python train.py --n_layer=10 --d_model=768 --n_experts=48 --experts_per_token=4 --d_expert=96 --d_shared_expert=128 --activation="geglu" --moe_layers=[0, 1, 2, 3, 4, 5, 6, 7, 8, 9] --n_empty_slots=6 --router_score="softmax" --normalize_top_k=false --routed_scale=3.67 --balance_loss=0.00306 --balance_bias=false --router_cosine_scale=20.0 --shared_expert_gate=true --init_std_router=0.0217 --lr_router=0.000467 --n_head=6 --n_kv_head=6 --head_dim=128 --vocab_size=51282 --norm="rmsnorm" --norm_place="pre" --norm_eps=1e-05 --positions="rope" --rope_base=39100.0 --rope_fraction=1.0 --qk_norm=false --attn_scale=0.0884 --tie_embeddings=false --parallel_block=false --init="normal" --init_std_qkv=0.0187 --init_std_o=0.0 --init_std_up=0.0187 --init_std_down=0.0 --optimizer="soap_variant" --lr=0.00111 --lr_mult_qkv=0.5 --beta1=0.95 --beta2=0.99 --lr_head=0.00453 --warmup_steps=200 --schedule="wsd" --decay_fraction=0.913 --decay_shape="sqrt" --final_lr_fraction=0.0 --batch_tokens=65536 --seq_len=1024 --doc_mask=true --train_tokens=498100000 --steps=7601 --dataset="wikipedia_en"
Below are experts of layer 5 (counted from 0) of a mixture-of-experts language model. Rows are named router (the router's row for the expert), gate (a neuron's input weights, with its number), up (a neuron's input weights, with its number) and show model dimensions 640-767. Each number is 500 + 40 x the weight over its row's rms, rounded and kept within 0 to 999. Numbers have three digits each.
Before each expert's rows: a language model's description of what the expert responds to. This comes from a sample of Wikipedia text that the model never trained on.

# expert 11
Dashes, line breaks and commas that open key–value infobox lines such as Location, Coordinates, Born, plus degree–minute–second symbols.
router:483476548495543551428557493563496543515475500516505445510479468525510498535542588442475484491481518529550441516508504480469440538500522530564574407478469494470411531506546490534409506475573483556458523445552555492510492498513507403457498508542509446511483557496479478519445476444526513490423528465470554559491521506571534496400472555495514482453470555508478433489462529496493515503462
gate0:472477496480473457507474499541423551495603416464491534466492448506543525563413515579472565431501440483578448492540552496489505493497516519530516513501511574498436510490525456530510483503523512494480504509514539508535522460495511479517543425514587521512499565499540548487505473479519549466528504492374515468456481532469512521495436501461454511493504484554465485516493521494467506552460
up0:451515414472482501443560502490479498486517479546493517525519442498490560580483536537509618470535461533526523446492543502501467446517572520481495510473486491498506482517447456518517509507471515516563497434549531529524500513570501478503547468511569515446511483508523538532492469442466545523515498532364463519480494489568498490489488524488389492488519512548510460538479524505480503540503
gate1:489501461464562546490462433491499478511525474497507479597540492481469480550547490544545527456514462529532455535437503535542505484507466532530498479549398497486534486525459476508486522512470475504492458550459439534585508486472458519426514421493424478548543484486455564521473492468596473537484528475541511478517488426508539496469553527487516530510422535482468540492532498567496509509511
up1:514515577521492452530535502496455503448509513493451518392488477470498495442443526517426452501487477458443576476508494428496508510466494534452508521482614519495495490453539527419546465468548493472476490466500552505504486482552480459557506532462530486480464498489582444469500534542369544484480440496459519523479468561496468547538428418458498517506539482496543458496503546493534440528509
gate2:535492491492518434581526506468557458440527475445509491466463453531467484474504571520456511487513568518518470527470485498530519579521471443461521487511541452494482448500416483445493483474553467520473424423544504499493449467485471446498440516524415508573557539505520515481491463443550554473521539542424495542422553521534494441492466473470457572489496440536529502566407489489557462514530
up2:423529531574487578498462530451478469569535468404500447503560551505538493480477456464540501452483485498515485557521505500440424442506537513492504530540444514565477505493515549483497496608405538387526515531496501526511468544507495496505536487492573462424480447478540470464503560558488457608563491440625476504487471451482514504515496499508494496478454553538550486424459535470483501502532

# expert 46
Standalone space tokens right before a number, as in dates like "May 12–16, 2022", table cells, and Category 2; also month names.
router:421535538425521521393553536570470543567546507541477536432480513493462503515489532506504498475518511534488505467508513534492506555434412501497491541515501475464491571502501514498531436481492444471553502480509540420582498490536463511488464537564568568448548513482484454495506433480527519462478545561522537520535534485505476443474420445454462456515430494475508512579532507460515510433479
gate0:482478419533519597491488528534481535481450568530460554463511509471539494466574511454476476526459435404525471569431579538466475511475453485514425456515544538516480520521460534475591445462431416481544566476482544449500448489437477476501573512475472475505516508486450508496525449560496536435431582529515473481446519489603488499478501470488509554479496448547524573448545462424534511485511
up0:445495505478485581485546461586475464469540538500517509434524514471503445416489432478497472497475511437511507406469561467525445454530494437462558533466583493515562512525489472459493517448535493545496534435511516494492502464411493421468473459467538436539585462483490497514572453499519529483460504546455492589472528487467538541418505503466461552531474473514511502468515536541466528499548
gate1:543445555507563493427487504475476514522492449468458507543558527510438421525489513529513430618560433476483562610542434506515556531500481490495518483525553462499482433556427547478494505485471464514499488477464522495528576530475469489463532510555444520535426499498512508531537476509482531506538551584554493486545455447543490450507546547514522518557500539509527488554507505516471503460548
up1:532472542516554532469543482477487514504478442491468545557535529515464423525425457531544425575504402469505537534551359532503490535463554482515569482533504480485490448533482515458483513446475472523501477513507431506539534504562470482467479504523406500500488497489477512471538564492520533519568490622589484504529479468512479466493587478526563520499490456546504498486556543506490488454547
gate2:526456481435520520557503565486509537498525468524504556488422506433517460493528475538529495500483511517539485517471475469484539496509503446524522481473547396457548481443514478552468584543537496493473526512482497492521553602499513567590545478484451474516437558536526521496537502479481502532519542483511577516471477475558524588512473523478511475556455519530488465464539551451556508486452
up2:467526478451445551478418492523514535454510480524479522442444552439519476492542496576513450484538544483510397506528428494513533509468596435565546534528535433492529488517534518524525490564500527498530519455507497468486525511500491538555510476441531493485466505529562471488544445471475496488493567461516547462495436501542564598469452463576492525526467519547466486452464535465524441547473

# expert 10
Past-tense verbs of performing or doing, such as played, recorded, wrote, held, won, mostly in film, music and sports biographies.
router:466554536488484456528524530522574481442448482527533460525456540505515483503536476537564416546467519517461481443401456548528541500571532511478527547486522480492488492455475508542453558550432450523479509521474501504518494459510482556439499500498434488445495465568473497459505524522510489534640507501471451540564508519536464562546541422571486430552514498522511474485510475563452540494586
gate0:545479533470535476470488476530535518487574517452386520539528472443477450530485474497501502540551593519504479552478472520549486494506401466484492502466486574498462526458529527500530593463486476520449503490510487509534463521558405498468490518465473420561475426449496466412532497459548511516433479550558548490529564530527529494477446524545522462489493471457477544533433509441432456524576
up0:488576511534497508505496482495490435469439496482492464471436532449532479435464537438514523503473437433607417562476492559423534466500520565529506489447517540523462506528421484482530527468483539486517538499519514556551454507457534495544507470467508453488560485512472490486518511565441439524502547533559486550526480542538485454494503512448543553424555399571563405533509486468445517472539
gate1:502547472504497434556538515546530478532544554480509455523459527489517525590435498471590507512527584417483522494542439520550541487469594499487459541531528552483571492508469476510492533494464482510519490469446538438426519600469480518540496502487380579522510408481518512561502502451498608488553436455546486474424491489526484503493541506483537462452470529600531489431493388573535529519512
up1:495511542547495462556504489582518550551528517513532469573469528483574556548428498511580463534513516447494488529523441501518557490505538520478463514478531505485571523561516431506518573445469510504527463461478545459450472532459497496525500534481414567519472402486511548582464537479507514495467426473585541457470504483525490533551502485503520421551502543591524535488521423530525509483462
gate2:513549475480460483486579467541495469466484564545524492539479530506632443404570484588544522464549489508491469531447510535522499478499476476479462529471497586478494493519555547542463493478451462468486540565476494415570483486480558542479521472485518531450513476503459452481514548451514514460470578511527495479514485436550423600536518504592524516542424443487504590456542458533445519473595
up2:574460503533477522434495512514475535494514486549511468493536482447517548447503520497507547523508463490473477482462466485461496490451544542483452560497546487457570460519470537506509568493548493490558480503502533473504551506510488506531538536355570477508544509482444513419526462551467521468483503510519520547521581528487475543454410535512478567492535526454521504462506475476492515526484

# expert 31
Prepositions like in, on, at, from, during starting a phrase of place or time, often right after a comma or period.
router:491453502438495449532472474537472529478411591544536545490538486477538423567488512475468470480412502479516525532472439462597489478474510550454482529501604484419496534482512534578575459543480505514442471492613435518567470523536449517431514436463529494490502504555579458549500463475512475479499528528436519503449471506494473502560484525474479514478500434523571553499529501553528458407514
gate0:460553474485472508492420475449515439516581529528447556511476481473472507550536526510517557450533471517460509482500527543487447500478502466457543504537531500513523546546437462424477555548480431478585495536468407476548467570508482513464513453535511552467498476537454575450477495595467460503487493595524536551498526471493477419507501496552515489511471462489466461503491557479479472453485
up0:505440439520516517488460540432487457458507499473528528468584589476539598495484531539478470438548484490463527492506407487455438486481508496493535518523533463418535521554465456478484471570518449422540510444479505529475481517486522513489526472515544454499470493494469493452504534519460479468468496504507564526493499478532558499508386483557515431518503525449497564542502476492538474541530
gate1:434578547468501517503508454450515482461564458510532568488436489556464525478509497463451489572510518514471481492469585540552515565517508511504524503488520484571485516508523514518466477476496481530474491521464546427499438497517473549496524474465445547505598489491560486495502536551435529525456479563532503453544518466506456415461479477486493430501518461473542462529480468440442510487511
up1:549448457505572471497475534555456484566477540487460492522553471493514505490434452512562498408486488485519542456512426461486474425523491516521475516472519519418496485542465521479568560500498484507540526508525496539448520461500505436542459500517512468483403502506453475455486489494560526450539495433485498548525450491546549516554475562498506512520464506540417532453540542586575486551411
gate2:466528472540494531525506524495558500539502496525488549466503475492491481448569518490523518540562542497461512523513505535439554567447530491499453478471475556446604491410471555473539469450489474467488472539546466599490525532530506476523470531588456542496509565600482494500610553581590529447500498542442528409562446496512494509487504474526487481490461402504552488525521431502496540503471
up2:537555464517477479426510510480503528404528418520467465487449562454511522507453472519507431454458410531483467489409499500533495412531467497518527572503477542556422515542478482556493566519488541439537507565472467491537410473489490522450521456426483515491499462441532516495468495508460490514444550490481510535509546506509563439513514519495475507463539547483471481486488496438486469510571

# expert 16
The = closing page-title headers and field labels like Location, Born, Died, Genus, Website, plus digits in lists and years.
router:503465509459548509488531544573476491506442501460461460523510504514438469539468491512513512472559501556584485552531443515484491481530417452605462463541504497561476463458499514520459495477434574558516449526560535551457539500423525469443494566470518486523527513467549567522552511473497512506488571501550513508483528513498551436471471549522516510482543535542524487575497552546504474585521
gate0:489517515580513506504471586533489533505449456488485437539531460524480570532520498496496435569485422479506516503569554529483518500561589487503521512470497495450504529451510508470424477554467492516534516481508511491526431489460448469444490564494503515509457557513504571446502496521505445502571534495468460523545563528499458443475523487500478386552569423503534566532571460418529520533490
up0:512474510533502489544528527536517523516462428496515442536560464479492530507534527509458468575477429474491518503557549576489478465618554545458531510449477515490521527417525500495428474556484524531524527497522454521551488514481509454464446516471426454482456528507503540448508478479501478515556527497528411488553496547529492517456526522463475407480560428494527543478536439472550545535550
gate1:473482531532524525437496542490470473461566510518497499534494501505519507506488491458490487492520436482501555533534464506465491460530553525523455532416493475481439450465512484461532562490518492408524498430505466497481524546411452539472476521526475500483543477528493594587556420457503599561575563487471539525454488527500515536520529489452474538589566498543530559561503515524495448473477
up1:504475481497515466548533445464502525495399471499469500462499494504452457502543500489503495563510523507516468506462542504491548528475489512464527416576494537527563519515503527537488447503474474551528524586477509513547436438591524473545495481541521520537483494486550397458464554575492361484459415517452467434514490503434471472507478506548562476441480506470477418507464469460509543513458
gate2:538484503599555494523524450527519452454446538477470522539475521491518486496542491494448531555537485487555469484518434525537531459493488502434522503485484457483440543475493488510463586537478619459485517450522477510516584456531434512530603402570464471585498493526552468554475401465516495540435505472517587514565485490576486548442536526525429518528502501524471482495442500541463394579514
up2:482457505392514469504454572461500581563463431508528430472496594531485473430511563448537534505483460496524534533505530542497451489488559491585514524512504559489523469530461431472512440475569416488569566552437517512476488496533491532448491510413493511433568490447442499510519633447454461479568524512487481540515514537451512497559444468511524462524566560445495507537614497479507546350522

# expert 44
Prepositions and conjunctions in biographical prose linking to agents or objects, such as by, of, to, after, when, as in appointed by.
router:535494512458531463502446528533405453517468487508558459458494561584533486523456539521493503423493527498506446510482451441537447558545452561511519562450556447421514438563438465491504411475444486522509462495503469525575461517425437455482545424565486541503541546454452530548580531483546501517470556513522498591488407443472481449526550514471472491465515511507476512507473441445550458446463
gate0:565555451467569502466519487534403461460496492456478540574494500441405556485483492538553460461518483538528514435477509558438512472439479532448534506468548509552466474572527503522477540536507567559568515515492482487490510500505505568473549559475539543539500537501438525553509434575542488535515480539531513504554506540493499461504502461471515463521504463439453491516501607488517493582562
up0:441475573480475531517447488501571584509465528509540506453503499506584415498466472531482496576470478494497542528515487451548489512559534508559449507531490516516540527426483456479445422471497468458510444484477528470485490481485547477545456455503408546486513490485588459484481529473494478500470548439500503481437467469489504568537460467511523570487423538548531490479514433482497509423419
gate1:458469474463433529516527438529540487545493459521524501497475473488494471432516489476520494439478500539471474609599513544493497443547520500510535546457529514485474483467538506530549508534487562450480522498464543573470492486471532481506580494474499407483456405501507425485489518570417433518459462515517510545529515453388481602536465498484478427431457472532545509464521471513509439500449
up1:453440448506485532540551451572588407494457491533529481528492503473478493450567487449481459412524530510481483567557495611499485465495469489491539552505502473526461469491526540562578482480502554450517530526475506553445522496432476507504539463439543464521419378515455532532528520595455523572477505493487545527466548482460482573569525523512482404440504521507515482479469464476488453541450
gate2:526492546480532513451424578531487584484576501532548433512462487440560544510502524566514502439552509536482418450441589545465479501474472445440570524496485581512552509533544445525493505497411461522496505478540471424564497473503491471529499518456466438526429521467543501485476498482557493521543520497501559496524529527507557484599484508502460456490509533466570521490476548492515517453466
up2:459487550528463473533574461468491425543487522427485454499514534514528563493494505450493552568484482618529506501559443467529552533508483536491490475509491455451416479491554524435511495469446499445518518510454537603499539502490496580545481519499496507478513538535477518507405491533470512457500585455483514532574446541506456548533511509529523497500543435564402497497436470527491488504585

# expert 25
Words in infobox fields and release credits, such as Format:, Label, released, published, illustrated by, of.
router:495513569458482448528540503484547462551518519446481526499489474502472499616506581591559422473520471438428539488469492512456493516460482509454452522505484496471481459466494538494444561486563496464425497517457474542550575509448452539531504503510457482564471495426388519538499618480511546520524509488483524600468489489501484491429476547497531518494505517493571598551515502450601517410451
gate0:491551545475511530490394520490546406462519448479446523510536447495518487423469530535515490555584511500564465494507518492501513520552567535501492522564435482477451406532484476481444447492540516431453507416485507569505471420558451493459539539450462553481541507459458431482465500525462468457557499488526436487439493598550438494530480513514520564442528542503475518458549549509498450523483
up0:514441455448519455522558450486499545531473470517507489523519488515486496556553509482518513493406462501493594433461511427461537548446465464512476436467537503526534559510470545578555483534450483592497461527496473377514594526485498517576505456559570401509532472489517523494480552493484483533527499471396578457512491499531527488498511611519428440535472504592488435591450545520471550449504
gate1:497543490475460451510529518504564526522557471482448502406470528516471473522513603479538419461470512534466512527513475480535509428443482524524507442494521599483526490451558508503551518469472551476475509507579531514511503498498489431510487496507510495485470453473526517482494529482447493547528484521546479481515497527464463480515441471546491491555556493503409519522484492435518541482546
up1:489520515493412459535458511488569489511476499463491498486448530520529490568489566429500411469445514532433487517490555528542491451459486498520535448485486597473506502484583508480547481463502568443447528508539499566586503516522417458477519525520558467484499468516529487507495515468427458506569499542518444512532471538483469439542468466556459440548539554519456518455447468452559567502503
gate2:598452456496462485502535558547509497523456430548553496555457485499478401504485513495483502510483437512506422506514492483417503530464500542453549519539433594495483508543483449558508540452534533511493434465521518506477462542506494522511578486474508499513548556548481421552496501464452492469550510522466450504442471484462473473432501485487479516596426476559513480508441475480509524573484
up2:519525568512499483495421481510557488543551503507528517536499526527518470455459481481463528467553513454474498544460491527390479471421499508451534566533489557412481577503495512491533480497506492447505431502453540496472499460507571512471582478496441519501514501522469489517548481496515495516573505489398474501468520428518545538445471520513528507564506544557469477515465478551501469578480

# expert 15
Pipes and words inside racing and sports results tables, such as team names, country codes (ITA, FRA) and driver names.
router:477491514538506485550560519499486448486525460483455482469508464508535398518507495513541441469478516515539439452469517494507462437472538513573516538470494561555446522468461466502543502571487495495518543523542485489483476455523493468498437508564555487509478505511477413524495534481556578475489566470516521512462533493535446502441535534439547555488585531508529571432482498535535549568580
gate0:470456488438550502482470511571462497468431482537532454459513400469497503456466464475495484484509453503509533506517452536507467529509471456480536537469449492521478444382495470591537480463455497559524491511561503515461595546462467487473513487466584477489515473522401509472529551550571542545497494520543452525489558483476568486499462451391547572565486464440461459465509517496531443475516
up0:487510510566426474517556452405534478555565502473500557527537587482503522500540519548507509538508553526468485497500451512474522443504493541520511422489573478529534554581519525432433497554533464429486520505431523497528439522515571511507457512516421518527534511493553470526459451481468411460531532488421516461512453520537447525494499503574417412459507553526555514522510523558490527528472
gate1:446471563438503451497548541515521478580571470514477453531569438543501404495610514457518477536483512582597503471434503542539511539467524487488534546416527475501486501520568483415420505550486463524520521623557584482518528507489478498478469488515482505498471485430444524503482479535508465466519457468515525553513536450531497532542459536478490486506517517469492555485468510451517550446486
up1:539498515499522516462483435477532489412491512484575446475449555432499606485392527576474482414522495353408492454572545490440507485491491475501498430562490523446469562424472536579565504473543549495499434411433468460537500506534551478518516530449501519517537529603565439512467522491463548560436503496456503441461477545520481434510507493545477490487447522541482438497498447555510447523529
gate2:442441452473456541522511500520448429615563438534554484496486579462570512474460506449525471445498510543524482566495506500520517513512450506525438557522509495498512470527532506462505457502520567478526510474550467521537462493564541497513485485552486491533462417510541489509407442514494535501519468556527514577504496421419454507439457562596476558493509519481519528467392498550461470486529
up2:584485517497469536486568512475559478528541475427572496465459435462524465534532528495510492469473544430433402512525564552508498519529485433564498461502516553507537486537427436442486518458567487466446472478492464452573452544468530477490557527524508445467518394497433454478522535521483494507512492585443533596424482522494517526569515576559494531492508526501470534494523541463492531552508

# expert 47
The word of and similar links after nouns like part, number, density, portion, plus Scientific in taxonomy boxes.
router:568506446417510512525505516501509453499471464521513453441518536564518483510484479508469525503530473503485480513471473425475548530499466527502470378537450490485518445421451499499550472567535488546470458503538505518528541518541464506506451479534507521590477473526494458491460552432493459492420512508418523482468514475518475502456555471543458458527432512403488567526522443536497504516463
gate0:488579532462488449551496508513492460473471547522576537491435531478481542459525466540533462540466533507528477500484455573534478512540439487439462471421476498460528465517522521464504497479473490536502509564477533538516517464490569567522593494470465468459488532497552454540482489582457491521492428516460483450588528582460484511520501530534550447525466502432431501483548511540500510485435
up0:504462515484491515483486470506523528511561474509468495463541463501541446490518562458487501495542494481412492567516497468432462494473563573534543512542519521554498541496506445502479553551523540470520473466502501527534465578547478447485535475479479541494541455442479579465451494393543564464557568534556507578482493466477503466483510525495516565533581495574548497476519526500520507484563
gate1:568524498502476497479473433515461516475427490498579485499482486559546474584394481455516572508437515467543517455410498580499561450520485471592542492444506552529535498501534544498503470509500472524527527511489378483524486555471498490462502520570465442470463529515477479513565484535516516459521530473541467528472480513525435490570511572534483486492435473493463486498547544491458547502524
up1:437466522491514514478503537491499513526536508528462542504536486463463536445544526566519441451552551568463491549518514443576434501443530493441470550544478491449497504472501440543467549502458482486464490510492616522466469493525495436516547512459537501545533456468496516514439528530465428478500469543506498468514522485464514551441482438482520519523570479507547561506442542530510476496502
gate2:520484507569484501453547471392524478417465489444478521474551534517478533481524525520510581541463510490463485443479582436491485491501468452504463524498507430494548464524527408536465506526478494519418489483491441465448538508498486464536517457494553470517461570460607463548520501510433396559506521532435503530519499494478478464585511488446475481549534555570552508574484446479451534502486
up2:520512508566420472401527426393522469451481487451492576486554540528496500494498541557497515528489548460450488421497548446494444508519504474524466537519495453529564469535537477555459501530468498516405457479463448465440527495497484461534542446554529513511497529434591462535569514523467427559533504500484487546428490465437505492584480496464463498562541521529525513567450462473455506530454

# expert 20
Pipe separators and digits inside numeric tables such as league standings, election results and climate data, plus +, −, UTC.
router:452478527474517522520520515470476559483515527490503581472520546519526482504485431425479570501457497452502514482502506535450461487486507507507552408495479543585517462503452482524508438483550529530479516516521449409562557393515499489512470457562556482495490579524390539533437551537532493480359538470477536567403525517521531503482542493399500548427493484479564492523523555504563525501514
gate0:490505468566512511536511464461520501541532450502480499507457500507481493519486513454445453496510438517440492496559496548511508491500474407470486483465483597504590523476547504537566588535498505492531501531482499488464572491498488529481479568485505547487548508513451492436550475503508473521407519515509470537512441485547434496555508447487461581457460591521483453474433481459529448463547
up0:480493553461458484464450524578511469458448481503501496461575486498474481531524531522527521502541487462499523539526504411474483525490496542550535495516508456494486501474434496490487429534481514526462481477482545481510500529517558435432539441457525536540506496479522521529439544502458507479537535516546474452524574531473522438517531524537591481558512435535452576506539559495520504551476
gate1:495589481530477437514559519518531474459446508449550522503446445479539529539467537476565538495578479462520468456486570541481488502509571607447494437457506524532492437475542479492494514521506520499486522462532455521626534511535506528442553493456468463443496513509473408475478481482449470564509539431505492545472431603501477501521417408479490514562498491537487531449518459544530528541523
up1:487524522501506435497535485474494460502445520410524502468445444532539570584493492490552458491534509449498513425519596507482489475479588580521481423456486513513548441453533450500461459504503480448506548536443452484560524564491513528430549494472479437440518534496451421491515504500452515553516546489509429539461465560508542471550425404448501543543535487531482525497494418526540576500505
gate2:519448478523459542556474466538515617457486475519502454514522438556500504520537533439590529461468420504504518507512484558455491553542548506542496476535481469435585487559489524518423514536445538641516477491449524451486458514578488467438440484556368496583504514527472465479500538427494498484471564569517484451556536487522532526501537499503523486478435505510478454434517447487462509480544
up2:480564458523530429511455524534432457522455531446511523509474602461489469460513509567495489538606622499485503518475527492495541457442480466466531498473568506508432527516501536497588503432507453425539512467513463535456569498436555547519544480488538527476485507452523516519469518489519491493461405482493525487501447501491474508534411557487490530505526496494507509616501567526479470544455

# expert 23
Closing quotation marks, parentheses and brackets after quoted foreign titles or terms, like "Bandeira Dourada" or (back).
router:535513408569501516456498464494513434501507458490540581510535551486514561506478467454478550530490437540512499502527532463514450560525456511501437504474419492530465497568509568490495486452495456491493520528515515541467470457470461513502513475526458491418420501505480511477499471488475515489515513440523418480439444525480465501519496515492485470460506496570518558562423547528507481537511
gate0:517566512493508476542481494526533534454493484530589526448523516478543499473512568525533537441563507526479488490429473547534505530552489465512487545510554482464544454517468529549555494486490435501491550487475551508488329416487471554527542518477525531518466558552543479579583390446482492447536492549428519489439538534449515441460512518528518499521503472576475544491503501571475555465479
up0:457528446535517487537500532537508468543533514513569489490513507480505519530504557487569503513626579525500555506435449522440525537538461504477479537500563434490511494534436464517513482490459454465580526486481522594528397505405466507518513583526526529489436574558478490524563402457505468509529510482455533516485515548509511499507484477547500493502533483574444549449477562530522525484513
gate1:499492521515510478519481509490519514480498573521541548575507438471511483529452466536468545537498510494501489578522478448517469421462497488470419557485572536525472448498480510429479591500486476457473486538543452507448568450516523478521516449478464449460470438459521472498529518479463472480481483540544492505494470525442541503497528478503552500468496547493493492408531486496577484500556
up1:551541448530488549509507458535501504512502442477481464481577530532533524456506495464498494519532492485490462445499531484494581488537507511555580478457464426512464593541489490565543452528511541516548501508516493485513517586540487517493464475547439549524555529511527451487516522561430551526500525492484498470474537477497535509509496523458491500456487428519513541531533539514444520491447
gate2:516442507476520482389444547488478488447522466525565528434508466571507553479558530489467466517520452497466497546514463590500506614495452550486513458534568556441447520528447484461477447486464446505413516399450499562495504495494581448554434543522545485521567526455539508474442496469542503545473566569540534486558483488498489482475540502580498500502545492519511591545503433525497502463476
up2:537410412502462441455512424445503480482536467489621507450463554427483575508505529418496447536498515521496479541512483480489564573472431481470536465403526566444512422392487503535443511556410502569459530443474523525531494498477443479609460550516458522434508450484507498482414445450594475468518603467530462522487528484527494488487527527543489528447538454552456471551470467549540588479567

# expert 27
Pipe separators between cells in filmography and roster tables after a title or name, plus the word According.
router:473470438487432500496505483551486493556525484488539570518506495500564504461394542553441505556492506595509476512510440494472457469557517468557524552509579553459542506475508488558472449426440487509578498494574520495452497493491504532466551500504466501505576519447487559474543456528435525412568483477507462483505459516505490547417541467540527534532565494446545496516400518480478486455493
gate0:583520528432472503488450561513468483473491557468495464541454547429581547503461594465540463443503509534471457554520517530492427479513534565506591530498577516565458517480535508531558514552435445416495411522425539520491519517528498464567536556469489483485417466498522508506521557599487520530524464537551552487486472434465453542543419448475479537444550518491518547492478433476469482471523
up0:519497543512469478467427489510489527453482539449488467527522524444525532510523553464523516482557491493496490556539549522496484452519491473437524478556501478536492487479538496566598495515420445429446503508380516462463537513436493438538545514511480465458438476513470510500506552545504448553547481567484545520405447471425489484529454471514508487512584549523502505472447462525452492473508
gate1:494474551509473499542541515469514568494527409498478513511509510438485445497468522525419474510494445491504534532403486580541523517477497511502547489543503531482545492486525401508531544516487482467489474480524460554448495445496541413541569500464478476581479492474564523548519524557500516528493505483475490517438592467519501506565539492474481454514475500489544490486565519543496490435481
up1:497489527487411531573526502506553553499504467546435457515545490468496463506463468533466516552460476431492542559472531533521479518463479503462571464564470531511558496505516474597541578488459530459486516508487479483486512513476539463498480547452509479526573485519536534560508575578499482566515496538505509452453583475495492516537502533449532490445464505504574507481511503563427516512504
gate2:514512510429463509571486538543500530550461503513521439499482514490494448463440499486466570505533520538515532562474505521524438428501572474532493536476502494466494475453453498558536543460485569510536524513445508492510495487486486483490493537507569505467490434523524437529458467483483477460492580455456478471477486549471448560439450480533524511625494532449502493499422515559441516481611
up2:507508515445536447458515490512472481523403542555495492496496479533474448463458511522443506501546454485540502557458502492477504442477527416502485514549512478498499461464430525487524495504520548530513611485468538526492490454428460449508489532527490503508540532439487413428467473562517466462473483492472533406508472577523493516488538455514468530545508470461481541495465523566417501518583

# expert 17
Column headers and cells in wiki tables and squad lists, such as Speed, Year, Votes, Apps, MF, FW.
router:517469505464525469512531515464506544441499503501523504432460424548453443463540518501507530492503497492489475450478468413546540490479555477498528518458539459475485530486497468544481489530569516466571509484521384496497545569512486435433537522502597581516510484478476510571484488496447531533479573461430480496508473572486513594509577553520470438565520524530597574532497488412577499612488
gate0:595511473492441546521501439464526514465501495442558489468491485504549533459553438488538401486553460534509497480548463498490490517538536412401509580464489452493446548480498472536537516543562494446555541510551568500528454490510500573497570533525409447452517461446542517567492399460442559573515535483471461447535554497493440474496509513544479505497547462463422529469632553478446532480510
up0:599526548536464511558538476459472476458488493415539509522453486555570434434458460471539412539510516463468502494464444489494536483500440421426451505472505433548499512537434507520414461472523491506519542539484544497534408563561511509471513502550437450471509479495571514515494487502486532539495511484505503517536548552539412533484532426530541487448516467521473520484570541499547568504468
gate1:506486496536452525600488415451461514526498440445529593469536550503525505513502485489469493487480511538581569532484529571509456501552504508536435525467491489501438538595492510514481486454500488444502503486454524491524535500480430488466559536487447453503494494547523441460524534559513468631525481408488475494510554553512553593518539528479505492449451432549455460555501545560501514446454
up1:560470435564478472520518405498479508511479458416542563466511486510552532506498509458450518483455527483588557527504534584533475524585526480546463480469462468498439529530491512542510527471525552446517531493507517443547602500510415448540501530517481483552445484513511479490495490501513451627551483432509544519472534568458556566506550513481529437472483429524493466524510579501514502442526
gate2:469413447490470458526459489536532563505507542431540441502534521538535482534542508584474515471491521449492478468505473541489524466546506504517516465513527543538471519583466541451440552517461568532482463472570531528531503497483546467535475445510456488422541481490448512537617518478543499518458510460481501505475464579477484541455491554406501541485447648467539491480486478497561543531432
up2:542508478494457486452494456516581550523522538453563524553565525481567496518577468565516483434474469437486425542554514569480489426519508479495476522491460468467527531540514525429510522460474501505521428554549520548520492517493571465482515394537528540477490411488474478499531492496511595542472458480501474534489480564504518473474514507457515529530520521452511516472404562512442532576450

# expert 28
Newline tokens ending table rows, list items and headers, plus table divider rows and ==== heading markers.
router:462444524455437467488541467523438470495432462530503564508450489533504472420486432500528509494509548492571500490504553491523460549546601462588499463537496509534449488484514450429471443480596563527547556504535472459500487467503518472503463485462517469496465507499533457509486508470506530464463502493448488554505535573478505548429504464521476489483493443455487506471536461508499479465483
gate0:531578460477532497578536518467515482540504474467485528526570443523475499478517528453575498516535487497458517570502517494522604494452433454503513564510510480493548508514496526514475526532523530484431512515535531511501516508550493493490427436507523428544517516508535489434544391463513513533507530477433494525482440514497461539442528472525487485481506487549486522527424455478522554522446
up0:513424533492454493434378516516476505420534501491489505512476548456545475523456460499463502474499542496533479458465437488485432495547558481521509495470492561476464430469515450527481492470436437533589465512458416551497474471488554418539594557474513584439499493530488487558492597572460496474593478496542503546537504461496532475616479591503533480527452494435542446506560519555486444491550
gate1:578536499558516514519500528477476527501493508526511561495505493478449458517490533495504533510500591463561541522494548496502463492439504443487544551522505538515495484465520529543416518562490480530498457505470489568456459500501505494498584482519495510511436481367508517492533466509489501566493502428505528505496496492528601539630477457534530557514522484533510495543515513462483498497515
up1:468435522452467500473502500541586505475497494410484430517500496490520533453537495502495481491540390546432459492432469487503523494538479564480442491522523454466494535523474468454569526384539526492494483516507547469557517459510543482470448527478491495487544484585476547493458557508549498425456455569539461486490477535500444477418470531480446407522401488490491521501475472522536477507519
gate2:488597489399499424465488464503486522503534504526516546479539559546504415472490473543480442460536576456451531536506462497503506527453480475449524447520533562472463458509469458535563550531430483450452479493599393500546558422454543529502557479484531523516482473477453473466501517513430498532530419504448496558526587443451464517558431550466493581466488522489471496457438572493455496495511
up2:484425501556458589516442457486506536510450460440461517520431549439472564490522485506492505519484483506473539512463488501501492467508530518538409521476471466467508467451524509510467462458557527597546500547409560521474506507518497488520484527510496504491501549524437530506521458461509504500476608457460509512498473501490519435410498488472463403549471556534529477532529408554535492493484